Experts of a small language model.
Size: 9 layers, width 512, vocabulary 8192.
Below are experts of layer 5 (counted from 0) of a mixture-of-experts language model. Rows are named router (the router's row for the expert), gate (a neuron's input weights, with its number), up (a neuron's input weights, with its number) and show model dimensions 192-255. Each number is 200 + 30 x the weight over its row's rms, rounded and kept within 0 to 999.
Before each expert's rows: "mostly gets" lists some tokens that are sent to it at least half of the time. This comes from a sample of Wikipedia text that the model never trained on.

# expert 5
mostly gets: " in", " ex", " John", " Paul", " Sch", " Na"
router,190,192,198,260,189,238,173,197,207,195,160,147,179,163,224,197,247,215,181,184,167,181,236,125,265,164,128,124,150,270,193,232,163,206,198,185,232,212,227,175,223,244,179,165,209,215,172,212,212,196,216,160,197,221,173,201,192,173,194,204,252,233,149,267
gate0,128,187,226,213,206,186,190,155,175,217,256,201,196,198,205,133,245,218,230,217,205,239,178,203,222,264,200,193,223,185,201,227,205,204,230,223,219,201,198,238,211,181,235,207,201,208,196,179,216,140,149,215,204,243,157,220,170,163,184,191,216,218,189,204
up0,137,243,207,183,192,190,187,287,183,159,250,171,164,171,147,253,246,220,206,194,243,182,201,207,171,178,194,213,208,167,178,202,279,186,195,191,172,190,182,210,192,237,172,291,216,194,171,188,163,187,165,176,229,242,250,219,183,195,218,189,155,153,194,181
gate1,210,178,189,218,186,209,164,165,174,216,207,161,210,209,142,225,242,195,216,212,213,208,190,235,212,222,170,182,265,182,250,165,240,231,238,248,211,224,232,216,164,187,251,195,231,236,201,231,201,223,190,224,230,233,175,163,234,152,152,219,187,202,185,159
up1,155,213,164,151,209,183,240,197,212,161,189,199,195,209,193,182,156,174,187,199,216,223,187,212,167,218,209,244,208,185,186,263,179,216,210,168,163,203,225,202,223,174,200,152,166,193,230,238,197,181,175,140,199,202,224,192,162,257,240,174,177,203,212,227
gate2,222,200,169,175,176,245,192,199,189,212,174,207,197,197,182,193,184,233,156,234,204,191,243,173,157,256,227,172,185,245,230,176,213,204,203,181,246,225,165,220,175,191,209,216,261,156,230,194,200,170,228,212,225,219,142,166,249,196,183,203,270,205,221,221
up2,174,180,188,202,221,198,206,227,164,229,175,167,182,131,192,179,214,178,212,139,133,154,148,200,198,190,152,212,239,194,223,225,294,246,189,287,179,197,233,136,210,230,205,193,201,196,191,211,182,191,191,173,197,195,210,238,169,210,200,191,168,188,150,173
gate3,149,214,149,177,226,235,216,185,243,190,256,216,177,199,214,190,162,166,282,200,217,190,165,146,157,203,151,187,196,166,213,212,212,248,237,214,162,146,215,184,164,235,215,200,188,218,218,148,190,189,196,227,201,156,191,196,199,197,187,153,214,158,192,165
up3,180,219,183,211,213,233,183,173,213,163,198,198,219,238,207,182,241,216,230,200,250,258,216,207,196,212,239,217,184,158,187,232,207,122,232,190,169,190,227,222,238,241,217,156,184,184,200,189,167,176,193,237,182,239,224,142,199,193,283,179,207,173,200,201
gate4,180,168,210,230,234,211,216,221,144,160,227,179,197,247,206,219,213,208,206,234,200,169,174,198,183,225,200,222,206,233,221,192,180,169,207,166,178,224,182,192,148,226,205,198,233,242,211,224,209,162,169,199,194,160,222,164,166,192,160,194,253,160,185,172
up4,157,160,193,180,200,206,219,214,182,204,239,205,203,149,194,172,194,219,208,141,189,191,203,215,212,171,211,211,196,208,215,184,225,198,208,212,144,163,197,243,198,217,243,183,168,184,206,238,218,209,196,203,133,188,199,197,156,177,132,223,200,167,180,185
gate5,177,223,238,194,149,211,164,186,185,163,157,214,186,192,229,167,143,183,226,254,226,182,235,225,219,168,164,212,223,197,183,228,195,187,161,267,193,255,169,236,148,190,165,198,198,194,182,189,181,226,215,214,236,99,222,221,199,214,172,196,177,176,223,154
up5,212,193,208,198,181,219,175,150,181,208,176,237,210,159,220,193,167,232,242,167,192,113,175,200,257,166,254,217,179,191,211,231,203,170,205,212,149,168,218,214,222,225,163,220,255,190,164,211,212,169,200,232,189,202,176,211,198,198,190,255,200,235,202,228
gate6,151,172,216,259,199,179,230,205,188,151,179,198,228,200,183,107,193,229,172,183,282,210,186,170,132,201,244,225,232,160,221,193,169,237,239,157,200,228,200,202,148,160,178,227,218,198,202,213,170,173,226,253,178,247,171,224,192,215,276,220,202,230,177,196
up6,203,255,154,160,237,219,220,165,194,176,137,220,259,193,187,182,172,219,183,171,207,222,211,208,220,183,152,165,198,200,209,211,224,214,207,177,220,211,201,219,185,171,212,241,215,194,139,195,129,181,202,189,135,221,192,225,207,232,191,206,274,192,218,157
gate7,212,206,248,226,233,200,181,133,206,192,201,199,168,166,193,215,172,249,150,203,213,162,210,167,177,213,233,225,181,195,204,214,198,244,218,222,222,204,198,153,202,201,200,209,171,191,182,200,231,207,215,158,227,208,248,204,152,192,143,203,273,194,204,215
up7,199,221,252,190,218,234,171,178,265,169,210,211,159,244,212,160,209,149,194,253,172,176,208,203,180,225,255,179,143,183,277,188,189,231,153,152,180,208,185,288,192,224,218,260,186,224,176,169,213,196,173,204,210,224,169,167,216,242,232,209,191,214,225,253

# expert 7
mostly gets: " up", " from", " around", " there", " a", " the"
router,229,154,192,175,217,193,196,209,158,198,144,195,163,244,175,243,190,197,198,168,234,261,205,246,167,206,220,204,218,200,146,160,217,189,230,173,179,184,243,171,194,228,233,222,211,171,170,176,178,150,189,281,174,226,179,167,262,172,218,242,222,180,210,192
gate0,239,200,195,213,194,192,205,213,164,149,160,211,156,197,152,172,218,228,186,178,263,223,191,203,178,199,233,197,203,173,178,218,167,193,215,165,231,217,237,205,163,210,224,208,202,156,220,133,172,193,180,164,208,239,228,160,175,182,121,243,194,215,209,231
up0,217,179,188,183,212,218,216,159,163,152,171,207,152,219,163,202,165,210,231,218,277,195,244,185,203,201,238,201,169,170,137,207,202,179,193,177,233,239,233,228,156,259,185,189,187,163,264,198,233,165,232,194,213,195,205,125,204,223,197,181,229,192,190,149
gate1,244,156,217,215,123,183,152,175,185,163,177,204,195,240,159,180,212,203,201,271,238,203,213,186,174,198,157,230,146,154,192,213,211,161,228,203,228,219,209,197,117,229,180,126,177,288,144,203,190,171,199,176,204,202,242,188,159,228,204,228,241,167,180,131
up1,214,188,183,233,248,218,205,221,218,215,195,208,170,207,243,184,161,196,261,160,184,198,172,242,218,160,281,137,229,221,128,158,200,228,165,182,203,192,150,232,182,165,237,215,141,231,188,182,220,224,197,223,176,194,166,152,255,223,256,194,156,224,203,235
gate2,252,195,211,230,159,173,190,206,240,218,209,250,180,254,157,231,235,221,257,216,203,258,235,202,183,142,235,230,135,157,182,184,176,182,166,181,206,256,163,248,269,183,226,195,211,189,188,168,217,174,173,124,197,195,202,223,197,179,212,194,145,184,198,190
up2,219,211,175,228,154,180,205,162,209,175,197,224,245,176,233,225,227,197,208,230,180,209,204,248,208,201,224,233,208,192,223,166,194,149,214,209,179,210,216,234,225,217,263,200,142,209,178,187,200,187,201,208,158,234,194,179,204,179,227,197,183,200,199,268
gate3,243,201,230,157,223,268,191,212,243,193,208,272,253,146,116,196,218,223,197,235,229,238,208,236,186,203,210,194,157,190,234,215,156,219,156,219,164,172,214,175,187,226,147,167,221,189,204,162,164,152,188,174,157,224,197,202,240,185,216,286,227,259,158,210
up3,223,185,212,255,228,225,228,171,202,174,192,193,211,180,219,164,151,142,165,214,213,205,191,181,151,155,217,180,202,207,185,161,225,202,179,214,200,191,133,244,202,214,164,200,208,198,174,208,193,178,191,177,237,224,205,169,231,217,198,183,255,188,262,231
gate4,188,226,185,197,210,212,223,211,252,198,224,209,165,185,190,178,166,166,191,236,172,171,235,200,188,196,287,222,198,197,187,197,198,224,182,231,215,201,221,232,209,180,225,193,194,213,169,242,218,152,151,237,190,240,220,200,155,180,196,228,225,194,204,245
up4,186,228,188,172,174,225,190,198,203,159,192,190,165,192,187,210,167,180,179,202,193,205,206,159,285,242,177,156,183,198,191,175,173,232,244,232,178,249,165,206,207,145,248,164,194,275,157,222,154,186,223,172,191,204,233,199,225,158,219,193,225,210,238,182
gate5,209,222,251,156,160,209,197,223,170,187,183,199,177,218,239,231,215,234,178,240,186,225,178,220,185,246,247,169,164,207,216,211,174,215,191,168,205,242,203,182,219,174,214,147,230,147,195,212,190,197,181,164,225,222,195,216,188,160,260,168,176,182,246,168
up5,226,196,202,200,195,185,194,242,161,200,167,177,176,236,234,220,200,223,193,277,166,210,205,216,220,209,264,196,170,238,200,182,135,210,159,220,216,197,221,222,241,180,123,160,250,168,187,222,177,219,205,191,230,152,212,232,173,205,198,175,189,183,189,202
gate6,197,219,214,209,226,185,195,151,209,243,195,196,178,246,198,210,204,209,219,255,175,209,241,202,254,159,235,235,176,165,193,176,233,186,184,256,242,239,231,232,211,243,206,213,209,212,147,177,217,214,243,238,220,114,208,204,197,191,249,188,161,177,242,185
up6,185,234,191,198,200,227,215,260,210,232,227,197,167,171,193,140,175,183,202,151,225,249,156,195,165,214,182,234,208,166,171,212,197,175,247,182,196,188,184,160,229,157,167,151,139,190,138,194,255,180,155,177,209,208,222,236,184,197,140,189,171,196,208,177
gate7,221,202,153,193,193,215,184,208,149,198,188,174,174,206,189,211,228,207,215,114,220,252,231,212,131,136,185,208,176,161,185,219,246,215,216,191,230,226,237,200,215,186,174,201,212,173,219,186,168,134,218,190,228,165,197,221,216,237,228,216,229,245,184,217
up7,214,166,201,226,182,275,217,231,223,205,179,222,156,191,140,253,172,209,198,184,221,199,282,179,178,211,225,235,234,143,231,242,197,200,228,177,208,180,210,203,187,163,213,148,227,219,164,215,152,135,231,199,253,190,216,174,178,168,225,206,173,206,183,159

# expert 1
mostly gets: "ham", "ford", "ton", "iya", "ko", "uk"
router,216,203,172,187,174,237,168,226,220,207,297,297,249,202,221,191,202,258,205,190,185,235,177,177,181,213,239,246,187,198,223,266,178,135,208,190,192,185,191,216,196,202,220,204,215,156,225,207,209,162,204,220,212,174,218,222,169,253,166,210,186,172,259,197
gate0,197,204,208,164,180,139,170,275,248,183,184,207,211,185,190,220,156,249,213,256,210,249,211,222,211,139,219,178,236,225,197,239,204,160,166,185,143,179,206,212,203,179,168,160,183,196,210,204,188,191,222,276,283,222,175,179,179,183,211,240,174,186,251,216
up0,210,178,190,186,195,218,143,192,178,226,201,184,218,148,176,187,181,271,166,209,166,218,150,192,191,169,212,252,195,232,169,206,185,188,198,170,254,199,213,186,191,209,191,186,191,170,207,188,177,231,201,217,225,197,177,198,166,173,201,236,170,251,202,169
gate1,139,174,187,212,216,233,191,231,199,232,206,173,214,268,177,198,240,202,237,188,214,171,189,243,248,157,158,181,214,189,199,229,192,207,176,183,216,239,209,204,260,152,187,153,203,162,232,184,223,207,192,215,163,220,205,230,207,234,202,245,161,216,238,213
up1,230,158,238,199,221,167,197,207,230,214,170,206,192,156,209,224,228,225,172,174,234,248,188,249,222,118,222,221,198,149,141,168,207,151,203,236,250,193,231,164,183,202,174,193,196,168,202,163,250,176,191,226,204,170,219,206,194,178,189,183,210,252,213,190
gate2,186,212,201,192,151,187,251,202,263,211,175,173,216,167,218,185,247,247,178,192,208,217,159,204,256,235,193,169,179,217,244,150,167,205,225,200,227,227,160,171,159,217,206,165,222,172,237,191,207,193,236,226,165,187,173,239,161,172,238,174,119,180,214,268
up2,159,192,259,174,187,221,253,221,184,190,226,206,194,181,196,226,199,202,182,254,245,254,213,197,170,206,140,190,215,200,159,188,248,218,253,224,179,223,212,153,213,187,154,183,222,177,243,214,173,197,183,185,222,245,182,234,201,121,191,165,246,203,182,176
gate3,187,155,183,253,167,260,203,186,185,236,198,192,253,222,209,134,141,197,212,152,220,166,241,189,179,190,253,229,202,164,221,216,165,153,214,226,172,237,169,226,209,160,201,181,189,170,189,221,230,202,240,166,176,153,218,147,164,206,211,215,211,184,200,189
up3,167,213,201,142,211,215,199,192,169,180,154,190,119,188,187,233,207,166,243,188,288,220,237,148,237,182,156,184,201,174,256,203,206,202,211,163,181,190,171,128,165,233,196,222,205,211,178,247,174,183,210,164,236,188,175,177,233,182,229,266,199,243,210,245
gate4,194,241,184,251,178,156,172,213,226,189,246,178,207,179,258,239,194,199,140,211,210,168,212,232,194,142,189,207,242,144,252,226,177,205,218,160,159,129,222,274,246,155,185,265,176,221,138,142,237,211,192,210,144,208,194,167,160,203,164,205,197,184,199,177
up4,192,139,183,166,209,224,195,216,239,154,186,188,216,200,249,180,252,226,200,226,183,237,171,240,195,194,199,199,257,232,175,245,193,218,148,230,152,208,228,179,230,179,235,211,226,247,173,129,232,212,184,199,131,178,179,177,241,251,201,239,266,180,208,257
gate5,165,143,143,167,173,203,196,204,138,201,152,181,221,209,271,192,209,196,192,176,216,220,253,255,200,227,265,187,237,174,245,230,185,217,232,217,221,200,168,188,175,200,198,191,230,190,277,209,175,222,198,215,139,224,200,201,259,189,184,206,214,199,191,228
up5,187,233,221,217,230,257,178,216,183,157,186,204,203,250,206,215,181,227,172,167,146,165,181,234,237,232,180,194,192,204,207,201,215,215,149,211,234,240,205,198,198,218,223,214,173,217,251,185,179,243,186,184,112,198,243,165,216,212,153,147,212,239,209,155
gate6,219,199,220,229,275,161,185,192,240,259,166,213,178,172,209,191,222,215,198,221,209,103,181,198,216,198,242,220,217,188,194,195,204,221,262,170,186,162,166,181,165,219,194,171,153,168,195,202,308,192,220,195,219,134,246,150,197,205,184,219,165,259,154,222
up6,203,219,141,211,196,241,167,211,257,217,224,196,235,252,192,156,203,223,188,209,189,208,171,176,196,191,259,253,192,212,209,177,165,187,234,239,233,195,171,257,143,179,188,227,192,233,197,242,170,155,213,174,174,180,234,145,231,208,177,176,224,202,244,166
gate7,230,198,172,233,207,215,193,238,243,177,200,193,255,224,205,201,235,146,214,178,169,225,194,208,213,194,167,203,230,241,166,191,177,193,221,178,223,208,197,206,180,214,133,256,192,199,234,207,203,212,202,152,219,163,206,198,207,157,176,160,156,292,222,175
up7,195,247,250,211,188,214,185,190,179,214,210,154,216,224,250,216,205,244,202,151,170,183,145,201,182,232,200,263,228,151,202,217,188,216,189,225,225,213,223,214,230,195,165,193,176,210,230,247,241,172,211,164,156,254,214,215,174,193,204,187,198,216,137,201